config.toml
n_layer = 10
d_model = 192
n_experts = 32
experts_per_token = 1
d_expert = 224
d_shared_expert = 0
activation = "swiglu"
moe_layers = [0, 1, 2, 3, 4, 5, 6, 7, 8, 9]
router_score = "sigmoid"
normalize_top_k = false
routed_scale = 2.0
balance_loss = 0.00323
balance_bias = false
router_noise = 0.3
router_bias = true
init_std_router = 0.0367
lr_router = 0.00108
n_head = 6
n_kv_head = 6
head_dim = 32
vocab_size = 14831
norm = "rmsnorm"
norm_place = "pre"
norm_eps = 1e-05
positions = "rope"
rope_base = 10000.0
rope_fraction = 1.0
qk_norm = false
attn_scale = 0.177
tie_embeddings = false
parallel_block = false
init = "uniform"
init_std_qkv = 0.0361
init_std_o = 0.00807
init_std_up = 0.0361
init_std_down = 0.00807
optimizer = "soap_variant"
lr = 0.00423
lr_mult_qkv = 0.5
beta1 = 0.95
beta2 = 0.98
lr_head = 0.0085
grad_clip = 1.0
warmup_steps = 200
schedule = "wsd"
decay_fraction = 0.714
decay_shape = "cos"
final_lr_fraction = 0.05
batch_tokens = 65536
seq_len = 1024
doc_mask = false
train_tokens = 357200000
steps = 5451
dataset = "wikipedia_en"
Below are experts of layer 2 (counted from 0) of a mixture-of-experts language model. Rows are named router (the router's row for the expert), down (a neuron's output weights, with its number) and show model dimensions 0-191. Each number is 500 + 50 x the weight over its row's rms, rounded and kept within 0 to 999. Numbers have three digits each.
Before each expert's rows: a language model's description of what the expert responds to. This comes from a sample of Wikipedia text that the model never trained on.

# expert 12
What it handles: Main verbs, past participles. Content verbs after was, were, to or a subject, mostly past forms like released, used, won, founded, sold, brought.
router:521486459451485517499512499533568484569447508537463416476519508495506517479535514446548468506535479540631476490598511567592429398507461519457519505515535506494517490610526394489436474568546495427467451557412496497493554431354489419507455357554490536564348518498527520513572425449454505511525514559439521496475499464507512491484499571569432456413446455504476445485492473447455470528443596559511514472513492447479586564495468508536465516502469528419561483566560576515457603481465458523506494427517490631403521470541461451377436462521459522461491517540573551466475542522478559545
down5:473486521477490471533590529515501561529474465577490535560457481534605427491615478465553403453512504551491604503510624492554540521451559582566496401432388566441423415365562470467429531505423558550488512519526571540514532596444520517469491464489526477455515482521503489454553457483528482569544433485393422419535494519479487479454476456435543512507514486541498505556581583499489554517402485513438508564509524516515501564499501532565531522477479467352467534452451483437469548570460411604462496497475480498461425481530564496476481567532527498471450385479506521553541571541431458474
down6:435492627478451482503513511494566437574457473577484516472532470475344475457579431524480486534468437440388483520456562468481479504421532387553442488542528424571514499489441520556467484520474482472526523574550533518534458570519463564555463505486388571456515507564514455402464524579591532479457504481489465509545549582455431544507555469417522502478380495484454564462609538507439495518559469535455495548531542410535475528478405487522540527536536420543552414465480520488541486485488524455502469587393499502510403579452466452530569466395522512424523555563500536563532544443514520553
down7:555525568512541560513625499504483542491488505621425541388517451501517492510473547451497474463569535487496513467498516571489578289497463455437534492533457458438534485526524487464487456519511446548464534478464447582567571497546511413499483479509428511509497452447623444459459539575466473456522527478484532491538460478491450495609468568437539527456518611437547530506572478551380494419489542499570435456408518467588510379389466521459491508523479492590522477515499466501451522574500583473462471568472486492472505386493402476498497480551477484467568546491514490468461433451437516439
down8:472437541496551484528559465451495409502508531495468538520554509486609524572449471541575467472509564571449508503561459469450567507517360515543468561502576525510576517514560452473477501438607545488540556415528481541457464442497514530576593392468421457392416460424557439434464421475637569524595464432471457527527527442510480462506491517469552438531501511524536523507506430610424493433462496452492584444471486452491540557482434454412543495481507506586570516472495535537508496519538512489559474480506516484476528447507511458430520492430477473398443528376510527489454583445461449596

# expert 3
What it handles: Mixed rare fragments. Scattered word pieces and name fragments, often in lists or tables, such as ending, railway, Sabha, Fins-bury, Sir, Cup.
router:511509458490470583368510532565512529519465512475482548427518525513560462516519459497437421552536550485575460442546585608549568417564466544510511445448607477476525450558557451467461475576562532494394467526458571587538550456459544483507417462519510512536397463475489520510611436470465495440565580572411501519455510514497526588486538524582478474519463421495538491558504465458454460490498463502527475555596465407426529610461469501559476482470439491442512435485467535448460484469471420487541430434493488539396529434456437446482470480545474587496553464470537498547499462546573637550
down0:514549508552544536576455555499517552504619459611602490499504502439630541574527503510461431462625501495391382506440442478471465490574518421587466525537563595454497486454498487457529511522510564504486519557438514459541483507398520564534510470512498528518506522571455518541341486571490468521430518475552477472512497481435525498524478599550414482523490445496523549540564545513457539525489546556463545432461510506540472530495552548490527482453457524486547522485511546403451345504480468495553495438507487535583481597499536473554449514590599468495591548499538521524502417432515403486
down1:466630565356507546608574475446469544501561502477456443505354533491462454567450508447506467460458517449492506494473520453375454467600498478538486555600446519548524537474506589584461465496493479591504578505631534564481529522474490459487584559457512594527606441442531431507542462514553546496423559522459513572479539450417559434450546437464384486427529524434468475487424494510468469462498451507463513513507489565521486516490491462551426516552508549481503536452446463465584489396487457465510556498536523481513523480554482598458471539498477464483492431532519576473467546543481413484
down2:482565422486546460423511563490463470512474425596422561573516509557531588493498598470524451517466438557494440406550479535510458554564483511506482447474482452423538530495504480443529482512559484517492406469431517516449566587525392506519449557430547543478609472458498486502544543536504452464543526521543472549580525476542537496535508525488483482505591546415476463481539357528435578563559507556480519526538466536463472484471505582447585484491560505434538446554461544352540367551513528407505450496506544474546589475563512561538520454572476475451437424474433557449522491543429495405
down3:560498529449516565442465526455508466521446390529479479498587534569510463540319542573576336438508531597504496539517420536539648453535500522567531520562456484538514431527566505513545459505446542565513394564479541475479543555522493423571528485544444467464503489468447493498529428562468560610452468487499484522514508478504527548527511477447507452537440458425457484466465478502578467490443482495509401516576567507445493537581453491512579457417479435470499511520497483464399437485533410433508434550556573501550497500507547571514503439401429580446502462531494469460461479521511445531

# expert 2
What it handles: Proper-name parts in tables. Words inside institution, place and person names, often in tables or infobox fields, such as University, Northern, Avenue, Died, and separating semicolons.
router:502515435491475592394517530560518512525462519473469552398508520492546480534514434518429428559530545502567458461542581595558582424585469556508499438456587474499509439560574448445442472578552526508401462527443596599538550463480533460508459469512516509559405454465503507514590422473456492460535587568429503509438497519502522586476533533578492477541477428475530469561507454467460440484466461494523461570604448434420525599463454496571469466464430490468520443475453530452457486490460431488511418444486488555419547431465454407489463467527485608504556444477507512536524463534559624522
down2:538528439446524516464411525480496573499522426462476444562554444488532470412519510491458451536435495487560470544483505478474616432524428563554585508403417475515499474538540479523611473539561494537473528452533580565463533491514534510572422548470373492502499499527387544480471487438540478526488572522430549471490560518476452480446585401441551555481462468545592486485387473422458627538516526469542564502571504504415471539577520544494523555519451416469497484459455510466532573514482505492413542501577428618446456535573505562468546459458537514470582479507560565558563485574515568512
down3:511428512502517563403504408539542496452473578562480447505516500373589424458551496523510493461495573562479507535509469526479532484450455387559421558511518426458451487478441538552524444509551448510504579488538556571577479445576436457442504419479546468520507519496539508483435477608583513526444437488459495472558444423520527592488416528436501483521431474511555576468552554421503608484589570566413449563511414476541522507486497487492443555530439445477562488441470463534488479461454503508538516592524553417499546540467458466354447448468480534499521445423512587447504447439531490421
down4:500521490426605471593581566607656448409451454554432543522600535433481504462502522523511544608601466519503492513480421491498505490521538537494607494439472610454476439486466550456536529542557579506500627533427447539474439475490458514564533510553493516475515508473540509536581483441481550521505521519485468540516503540534548488473563541542557424515526454559450495537478527470513538412596608533528493538593450480500578624584496427517519461495450538490477419433540461442501485506535538541463524539480463540577423529465487448488522476451468554438565442423504454503536530518500513388
down5:490536503521466499459547500387543525473489518457458460448584492495413518511349583483440559492542535567541514570489461632432513467485546506542483376516590473486470497417480527449568527400423549582550509557522490506627402471495487464453444488529486542416434429454533596483526450539476435512536527521520560463470477520590468449545476555511511449512538466483461459550512492525510471492440511583477539435529471494449496553447456475512521474504521530472551483539437447551553457464569469444516532530567510507518443448455527382567464482437454535560510461530525587542349496472587476391

# expert 9
What it handles: Initial letter pieces. Single starting letters of a split word, especially f/F and other capitals, e.g. f-illing, f-iscal, -f-ramed, F-ade.
router:527510503467527504554548477513528465522491537524522445413515505428576484550499472439476440609413538519526448475561607548538449429550527499529575487430562508492521451525532507444409495499585452545499482588519600489469568400438453520444489446514465563496441516501507541506541457460544507514652557566408492594484537547547488493527472471558533522480473444596547497470472464469445528497535550502541480522560443484510547531389442477507558514577425481450642491436420439479470595515520428531642427546565445501486493471491565466465545498526476471548494415580518597553575501508507458493
down0:444519460535439456431580515570627467477482544451494535574467371598515466565484380515520598540524462492567470394475471478455551523405485527461485529462514381369565513480488467580567482459425438513514526510486456592564584532526504492538523505479515459541444515479413540507533431485550472558523465594496428488420430570440480503521495491487532465592465524467449504584488468514541502430484507604500510562548567476523450443497474544543480480531610511574462491500453482523483592387424527463535459471447500509431459481513535490532469492472511567567457477464479519458433412505546566514
down1:526446595489409470553467520564489382510424519461565505532559452465425531447445497486456527487410502472445498497518541456476516526507552451443592473538536529455504521406518551535493474473600513543471454481529545539476481546611590527526581453469465463468452529485562526529470528426457574479521425493484481475402548498446455562429519479609545522566576510429504521537501562581409484494550494494551558522522410553520482540523516513559529516525541413506461536438479481494350538597581464462520495565529478445516538493334514613510520502431526494510417501563483508508558467467376469486
down2:513464594383537412506469547457501566395484544441511516434414499483393527495393542430464475385511525535494521474479492565550496520525507469513500496436464489528602544550568456482474402481537515538501499542518457501480438478486489535406541473591606412457501519606477517343473551519437526551527447482584460490530497542446423484494401572546532451565458549523424507501561486557499512458466494553504582465440430556504601467429520477544457503506502501537571436530508550514570448520499452553576459390499530466407531534535527459487510506522476558556501512485452486576506525470529395553
down3:476520499532596479401513507503502486638492475521436564428556429498469429307460483558581577450623437513523453474530472543509494532521516416493559442575416558520516552444511462567437508525516401504496463485462436402551475609530515533557472495533507557600514490492536576486441442455528511630582566494494503457527523500467550537454483533493503483503493451482428492432492413439499447497524486478537433464616476445532509498485556554517483559563510455543489389472583441450485418522511540520478508546451483458476497504509488512481525529434444474418537570515522426465497499478576575488

# expert 14
What it handles: Mid-word pieces and blanks. Blank cells in tables and word pieces continuing a word, such as app-earances, Con-stitutional, Beat-rix, plus phonetic symbols and some non-English text.
router:492524468501477568403514513561525551520478534458467530419504520485584450519508480490443445562530512505582447442524554611572570444559469546527506457437595505462562430564590451447471457576564511490427456520441590613507553456425501467501428465513510511548385455477496516510606434456462529445555577575397515536438496503502497568474519540599482493517487444484567453544526463456424458495489484515530473535618455437448548605474475476515481478492449471450531479473457533472444536477452436467543437431499475508418537428437443417468447442549460603474571441490535517560521500512560571554
down0:436514553497507479507543514517536520581599420442509536519554492456459563569503523567537626498525525491422512508602477575473599553519524565452426585586380516522557485531475500531469454460479557409401534486540587454473478528513475449515535551457503518474475430455495509563551521527477594524550510496494466473477444526468430410483536508503561558547448467578609575544544512437583449592453445493423497467485439492495540608462513468609583484477506500556481486451540510430467496514516442529487527416438461601495484472489442418468515498481491373497498498469514549459467604488474490610
down1:528489521524480593373458470467447606609451484563515537488488532507429397538532407577497482543447422523592524418464556556567465541591422506582544466430520538480475583527521485555487488531507506510567507541515510520532457403446419597426459413534435464440520511422596454430482542531491545584450519413531493573458441494473542480609503507465491516544455460561457461447556495478608470501425571557494462466504383502416431508430510527416521498457486521537537492517525509490488484483525499510496540490523475524471558475531481528583479451482451445521499417526551445535513561619447499473
down2:493568587557548532479456556563570574449535491544575373435539467410481459578438470439552460489444544546546467479464532503460454583516477392501544503489499512485605485519510447480463551466513398427390482500493402456466497459524486580460530516498510431437454466488475596507507497582483590458470560526505465545539479540531544505575482480459434451459528442489427479515461512513450560536409493377386529488493496404509610478437436392536524503415577565439507484585509468538515447561490505489487490453594510539461446567451433462529483552499494453495530486555500479408564506531475478462
down3:406512431399619532524427568486577486418444510534672475482439504478504497480516548520509569533519522543578482534465557463536423425476506494492495519475527474481521431475530574525444544525384475499486501462494501472480600499453431488405557466412443536499474556533465455557474487477536451508535523563538463564471461505415543609470428514479559550506535619554532523476475507454512561532548467516557578504549437552470508587492400464497421438444529445551521469534552501432553477492451518488387474603444427577496534560397473484447487471564555553508546506576529526554455539483464517479

# expert 31
What it handles: Connectives and to. Conjunction "and" and prepositions "to", "from", "or", "into", especially in from–to spans like "from 1895 to 1899" and "west to east".
router:528548475482401603450453563539476480459440478445528459519496557504506550524441517477491389475548630512477506464603644553472476504576412547543521494437488495414510379575495489464503461612517524461493546467512580522568522404473527479536502517423450532502347459457389479491482533531484519511470549604492493598440588551505502445467468535524506444549534402472548504567458514422477521477463525438584472508541418344428499490499492499533513435445507452441568538446517494476522524483463533513500421475457473508528499454469467473400440444534485557458503436492503503528474496530503483496
down5:565572522538454510496435408511537436517516509495579503532518538455522415506538512482496481546613457521525465533524543440461439486504456458484482452535533489357525479479392415529546519437583480499481542496545514425500430499550527551492530532502570419514444495510456518496513491496451422481432551477573431476506489576384539447528481498424465498588370522579527511439523532458375556447533516610480438428493526448545520464427373469446602500522602499514539588507525478506536524493506520518482525497536596410485537476409486519398495483429560555455475557559548504493436473521601493491
down6:470489561428568534510471428586479600530490529453495453489542505507529465449413560486502503458432426509570532509561527498446619512549512565503566598505573513520517469550463464586513481470509465553487421506474499565584454490579474532622463446525482526430517469424468568500513471587571485492535480461511555554488455423546436553443522367477504518439500514534533532490528415360472604472505550505426414532531474516511475430398506531457479504575537529451494479460505482508509479446475621483449519541530460521501505495506445565503478496538455336476553395541510587477582445559478493513
down7:538550522507433511596459476515439487392501528486484409424451483488515495432576464505484506544603454508496536458432509486492476545561445528507517497461504575427580500561610557516499442388506518513549493444417487552520514491480567529528492530450532533478539494544534504476483459514493464470535545520516413403578406492541500482522504541496443453560494454448451499574466420509462532436542570463572441461379523506481439443391480459449382482454511479533448546496517590457432597452580489504542472578426567594515445571607629499447521515506505493580465507587471461473444543493500458568
down8:444537438507468475510485510407434528499557505523471507566509518519452566543416526439642566506585525491490560368515466486500450519502443412536388526500427521465496425558507606518490476444478512394464460422575628475458393499504512584458620562472499489467449463456551554511436523576582510510505528476458588503494518556464523489500551481553563551408550463559472498456477486458568610530488501519394499472484516497565535535532517520547463478512470485538490456497531504546417432521517462498539476478527548446441471450491509537542417516463492626501472534524422487413468438424424507427

# expert 17
What it handles: Digits and word pieces. Single digits in scores and table cells such as 31–7, word endings such as unprofit-able, Ketter-ing, and of in running prose.
router:432533479501423500529392429592535522441435561479487496496492537468561457534504444518505446501520579534575476507486520550627561450571513541456519471457547512485533465529532411460446482540536501578481560508474562548489595486302511436464480491524461536613468490513517485507520461464459550468554563528494495519466516489546438478407492493537456491509542506542538529488495490484489493441483620501427575552561473448496513542437501526377552504552533527496474516439444502450477454511511531408641471443623456530478510546381545456495406413535400562489509503485501485533439500481555566588
down0:530463443541492434496505526481458605443410465497415486556487532532572431488474489644449485444468482589526518575494488530503486500526560535538431506402563570549449476599476492491423598558466497531416484507579394531505421490519453521517459545390504430512496523490490566506530503542477461457486536503481474493472477481502550574485513474494569455438531588516547519559518523483532516497517539505554437574495429449515489493632502575518488445425535536443383484498451454443468457520465526568509511436518464459445522433482665509550507464525450401417572590518518553467600549541567555480
down1:439515528531488515499458462561484524452456490468527441476528497512435496561562441575500464452463482519562563492475477493602497501456394596460511528549512485622555509446556435506602582454466542576485530584504504567523515463514497439462460368447439442474522520434540543588535608595472551486463448517610430538506506438518561483464544445483465431476598501528531432524510562449453481485476553517463488492420547548520493504534473464582595439541497508525553564543474411552544529451427591410522470459555449466574594528538429473487510495458429578526495409561448479455486443459422525485
down2:484459470567435534520592396515466500557516485413559532512481462552551470480583535526523545558580550474525471559470509497443594491465469564483552436557480572459491447505493543506628434426523623519532542536567482518569581465430453386457565514474543545616415489549496447516588420473437505554499577484517425468489568507549539456478421554589504542495492476564495483561460499587551453503532583488548576569481505453499563549509442556502571485528470514534472544550474531516546520570468542497589501457543473545566601546468382406477475509499495472519470532455522511540423489458517463415
down3:522479412489479543490502521429496543516542567471472574468458540474541534533473489546544505463561589497455555378531545523564447500478488470459513576554460606463516583494512503480475589532500464387508571480515528543484513514539539529593387545544425501381536552482453457463611461406525384409483486433516487551467471497525438458576437546526501552417559549496567443464497502516508505582508509491417463531510478509502448615406405546525521541453535467547543450550423492468478555518472505486414533507464450483471534577435421481536593551579449430516561478435523550586563540484489552474

# expert 4
What it handles: Periods and sentence ends. Full stops ending sentences or abbreviations, including U.S., vs., Op., Ed., def., plus ")." , '".', question marks and heading ends.
router:502496479496370573561496549512474492451563482495485531562498505406532463501408443505513454551461489543523431456536527534466571530535471603486471467453465461382510407600602487426485459477526461488582528516390542602444559415460535497497447481571516582569448423499533555512560484500463484525478597572469566516468500531541519548468504494529490435539405534536560455509528427495495492421422494491514513495505384464364493568499417447475483480613455507457475562393506472513481471489385473496601462525482483528439540498507459458477510403571497544447586456503463508511467572501501486521
down6:502503504526443499428534545487575534487439521512571568349432520531513532549507524449526432474411463557491478457521474513507502519497483596434512402507433450438490491573486468503580475491398397493544482544533522532574468426515442458397422501503460490530539451494455484497547522457506461397615588435516403562460433524586401541544487527560437447465523451472437539626522445556494588482559538538518513492431513431529491483498556523445514412488501432588522530544451528564558471496444573483499505486472463499478576466474513429464448535474497537579503517410487505456440572432526600542
down7:543506462534472542567439457537494532506521533453557505417472475428493513468613550491547420493407526506499587509525512485497558520584511527552472430530475370431465475501460460523541539429508478556500520603465519479522496484514554512509468506482522455585477506590529436456455545520365506466539466481478492471429439596603528588383476467484471447487478549393495485559528467530529443486465514563550484525459501520542565459404503561334503428545568468539628491493371529506521593574560489463541478541498469547487464462543484503559485532495464460553500601472575538529556461456552480562
down8:475482490520579457472537512415480546537553492436580385548525470530511433644463473521479527496495523567476473539545455462596595492495479511429488519549486493532451465629485557533383565511501476449539381497476497502536570492568500458474456438533467506418508573385434509543521480443511478488562530468480495484444540497537425544532410489485440577411450587525508544546593501578457534493519519434408455498559483630451598494417535576528429510561480595402523508466498507475397507452524536398533434498560504508498501449505522520479459492458494486472500484450471526466551462464444558539
down9:483554560512554490415414526536491477432469498503485494533421581402503462490524543558408423428489561605590425463491497486478493479541577507512444512542529397536393508494463522453433551480525554540416468493509607462553442596525487546585506640531439511490547497548447444594540537548456544551527489422528511479435493527520456594467494519480420482474395460471440540472523473547552508502450480479603510497495432518484479386490455491502450488415534549416409511560495588482521545538511461469542464437499509496416489601568430537476471533451470509533521486499488501493576562547587542439

# expert 15
What it handles: Copula and auxiliaries. Forms of be and have as a clause's main verb, mostly is or was after a subject, as in "It is", "which was".
router:503501472539489574447517506542445490406446533437461490425525463494528473490439514504411424535501512466577427470516516567538521430515484553543477405446513484433557485553589461491471464547568468455506469571437608514469496516466533418478442485512528506580436471472415535501602462484455477445504571528444584514462542515556580528417516583536445529470436408489606456495428462462488509501535495503517540613601487467418517589468508508436443390446453546443520464497504570414479568519485367516547484431535538575470553467397467472443495525584473529516621495516504507559508482541510577491
down4:546450435455489529542361533538509422545531472511513514406541422437596574528501524473488437551524457482508477495546498579465558501462513568454575436524442507505492485487464522560505574480549456533485555562502607527575325458481442589471428563479487564469465462490515506518475465506500522552570565441536506527520497458618440452472526501545555511533560490472579559523482565576547524543493522383440517558497441472452514532496503505475469501505446544425529533499449481531554484545487580475459380529504474416406494394443519445513535542576369543483522446581462477514452519610513521533
down5:573520519453518540526511565415398425544390451563489573485420540563492529489586513468478458522571447492476470579555436581507497587580558426466454577581475581417500447455519451422526480404546483515545516513529525468469423566436471469600503573570526541504415551426488415495478475622481603581416423526464454509526504545474575525536574538468600557562467485473540579498515463416496502509516460545499550500467512451439508521494499515520516513499407483479506473455541530543437476536561545487433499504520459498552430423509483498445520498586479539492471449501438565545416545414539469468
down6:454501424527513431555526506430502440484524457458473547483480497516520510536555564611459594536470522424479449492524549370548513557537491550507543518473500496462463466573482495512514518447495564471494475515411523607511550500428494486437519586445504511566483523516505536536503505494495447486548458510505639489464496499491469513483534488473508481553476441433462558553466575480523524513575532450491502493588518401439545484373483509426551563487444447465544418577503608626491503490391479573467427437363539505445538441517531438577522550526407577592506434481459443559512603540555572540
down7:576393542462540428502456580441484448467485503478555438458515458481613530448555506515508440501514465449430515503439557543466362430567501586503601530518603632527491426521454546504447503486443548482536492472516551509439497509490589480519493547451581540534509608510429553442595487493477592567450477431547480525504557566471482481441483585500412527457557533468509426482458495571553493487567471580519477422533508510493480524521539493438567409568561546499450508483533469431453443569530474584507562513466487465560393535481520516548465525471587420410517554521521582470489465478458556478

# expert 21
What it handles: Commas. Nearly all commas, especially after years and dates (In 1971, September 21,) and inside large numbers like 62,981.
router:522485531430488601450559536520486535465521478461533524443512652488569409479500467494460529595486507511482443398610539553586549536554536600472558500491552569535505400605546477433495498537526510513449418494501457592451524455540514448496506530480454470581405535489495470426497498443477458543482617497440524491477488456528522506448512562518479467535405441561521455620505480417484507523458464440542460525606452504367496591470489441504512476461476539484480476433422551514526492441401409443497446438559421489523567511493456437456442508494491504544478443476485504577503480527607522487
down5:544406441494526591324386461489448584566430451491415472535506521462445480515451532495449432487546422494466476492577510549497494531492458582568443484459436478471496468541507593516466534443418563399536496499431421431514556560352473517520453453565496575520517428520519520451504549497533587616411497536592491581550544459517406525455529465507466526434445496519480478512574503426505448522471416511452483499526466541512479512503457517400534554515540465573517572507529507554523451553485592535445500497485500470511496541539532543516436560525467388490557480493534516441580467466466487450
down6:523464515560442500509552525450465599593507418505580540576449514444503413481497503520532463570520450522478527599481550464583541515458455499488552549500460590546488573492458499478506413409462551508482487498431471563495462566478445504587552579479493613566518493521553549546448536485522557428418462465529444523603450481522510466423531484532602478425501526527477506503461497540571533514505488427456494387510464477544413448486472490445481537423531444389470564505420540480452424483488521404498409588560495535463486497559486613488559437515604442503556491557540540491504595534393491526
down7:461419520499536541457471459504506483517376476505549412473479513431453516479488438569457473586419513481528489588373512540578526439498423415477520589495552520532558485469487450424574490658495470509477516481584389542602514428477546412469547496491518378449421426494496472463475475501477436501465488617515453546483463469512445491501429500527467457558433450525508549431510444445437523553458476423524503508532479455480421590471504408476576515484502551540442484534549461513544437465466520488480503522490495463439483508378441500411508533500563550490460400500483453511482389436554487513
down8:503497470486453586489571453520470450516492457375540531515501533497466496493533546508467557401522446395603516461563455551487524582549460473541522527575516571580556470547585451526449586466520480570467551488539495561518399523343575520558459540382468480591484499523513594472521463528550480539458465465553524444512594505386507470456424505497451521484474535541473382567462492478528500477489465431450497563551458401591521491502547484540463502477461547446447526462496519498499547399450458584513517501547484447470401508493431542436561581428560460489431560531538449557521491541554493465

# expert 27
What it handles: Closing brackets and quotes. Closing parentheses and quotation marks, especially the ) ending birth–death dates in biography openings, plus % and }.
router:427455445481541475466430556547494465496566506473462536462493493446507562498478534521453473558506628510505412456515501581520587484541488520571470433459532475500474432589651433451413443571645537531478464495401510562562575570436473436510523500450476477498472428549523503452540446418474498472591513506494544524583533442509517544573398451501550557451444412503599455606551460511518491493533482565573482503488466380416537583477488464583523496585500427439474435425440515510494484419521423495524558458528540494506519517488477480530462532518446554446486455478501513506443556461562513463
down7:373497514509567454477491543549434526556488491495443541513425439514461476498435496460497419541471597469488399559477420435523408599509468493549450438516461556493436572488538485539584503468524409574533619466472475519479519548468395445509545505438526487458505534540408440499503533466549535536486444465551563453495452376470476551532471521378488483432473505452486533518528529551484511513586528409476522573518529554497536496535438513484498472439423524434417393465531439543448486494558470504500493508398425507462459449652520504409516482634499482505473478476546437498526458545512493414
down8:523539476400466417517486450565544493446461559509507465577522450563500637463557441460479528472497500547454584375477504510508545496498562529580480432481504531490462573439552552577520576490533516531554595469577446489483481545572507470472585494534505623468581605501487532506512444534499477506540550431508536576584508504469463516479563442510482498547502404433564488556447509486437473390546486495556559483468542502412504469509522466529436525500465526491503453561526464575436556433508531529495582587526539569463564518540456455409477455563493532552619542590554464569540600487460458419
down9:480421403477481505556577488450465376574500452451569466489559433473493548515502540419506476381564507426454479524509445553510470433513537487525487459479539413519544468387566545464532467497569507531500607361544513453499546427555555507405486560455528552475437524494521505446486581508495535589465512471501487549451482500412535496445479447496507519528644459472494433452475516566526456426566551531470579441467479501528521531543481540401599512489467380481475433472524559525486598399469530526505484460550489475459537489514494574559544520428534501548475549561554483518439466591506414536
down10:488539462543449524515438564481514529486525549508465477522470485377547495450462536568453498545520517498524470560532586318573553469399444422570499569474446496441502535385433529517553457485451642621469503529477471414525425566474535549583541475505529485596564520502381526500459500471539529483532503466418434544474540487542427502443589584489534507491510499387458516467493516392542432532491508506534456500469509550597480414548492429435536528480494529500547548511465515519591549528526518495517494560457521475425525575538531460496431491448490431559516559508482435528441464476405510504

# expert 5
What it handles: Capitalized name fragments. Capitalized word starts and short name pieces in titles, infobox fields and tables, such as Hol, Phot, Stadium, ENG, km, HD.
router:498496431498476568409507517555517513525461541462471552394512498474558459535505450514448443548544534494592471447547586612546578414571455568515522439435576453494522433565565457463450470577561499499393455516452604588525555474463534477504433453505497531553405454492488530498586411457431496459558564563427479524447494513517524569459534544602502470539457419486548468564510450458449450487476483489526474576588471432417541625469457491539464464475440475433524439492455525459483487484458416488526417421501484528417553447462468430469470459547481575495551470490524512540530487541560597551
down3:490540606565558530549494452483432503535358479511504512435636469563472480528540417489559531490471472535411461497522543456641519551439471510481562543513478565552510459456460495566537605527490507532488463487565415551527485553548499412463475555521503550486533566445420503581459438503534445559548444406427501465498561437442455431473570588539534484506489463462515507529448480535524582536543484473454489476513553514545442433442554595464576438548548525531427540465448420527497486503569496538453486564514492548517519454551451524616454408456437449456513496546550537539451426417450530567
down4:405475505577448376548429458476500463511526454540461400519498537519440558506484504457504475551558527511571543467493618472513426479574449508486476514492561478569521512538486477444470534521558508450582611503562508521487515470534458513547488541525547536503529592416533474560511517445508522488410497564454402561503534458571463562411441502490514444488528499468501453526519489535517556505535409468564391556463422536578486475421549509474568527524482543490448488547485417492531469542480468433492431412491424575477476457597500530378504486529442383514479550543495378616418527531470515614
down5:427466474513567461459534458560430524487536443588468504464550535404504504433477479458513525589510520484498529599407505432490524453502466557503544459479459431468516588514502506567505436619517478415543432544517538548382588444529585477467509490403500447516544526464471559514558526477483547546545402563566491490592412472545565398454537528494428433530466466557535444468524472478461485530458510518484475485496514567486469588525510449589620515542496478548468542498522415522452505492437471575542447431584563532475518507527542401457494594567479474525470505417590378532499525506418542531
down6:524501512556445508530505555480545554470526530531431461478520524530489510488456491526531452523502505521608485446462512638557494430543493543437539400371528461443539450535390472537587495433491493492523486448458548413539501559481419467465586505494558511583553627478456533500408552573515501535586495504460454495572402478549498513495471497522484532493365555492507512422541466516433432538432488457518483460542541499561490480421479545535483444487528455415476463461497477450603528503354493441442479434506480421471452504439514424542442512425472395505448564525503448483533532590472450401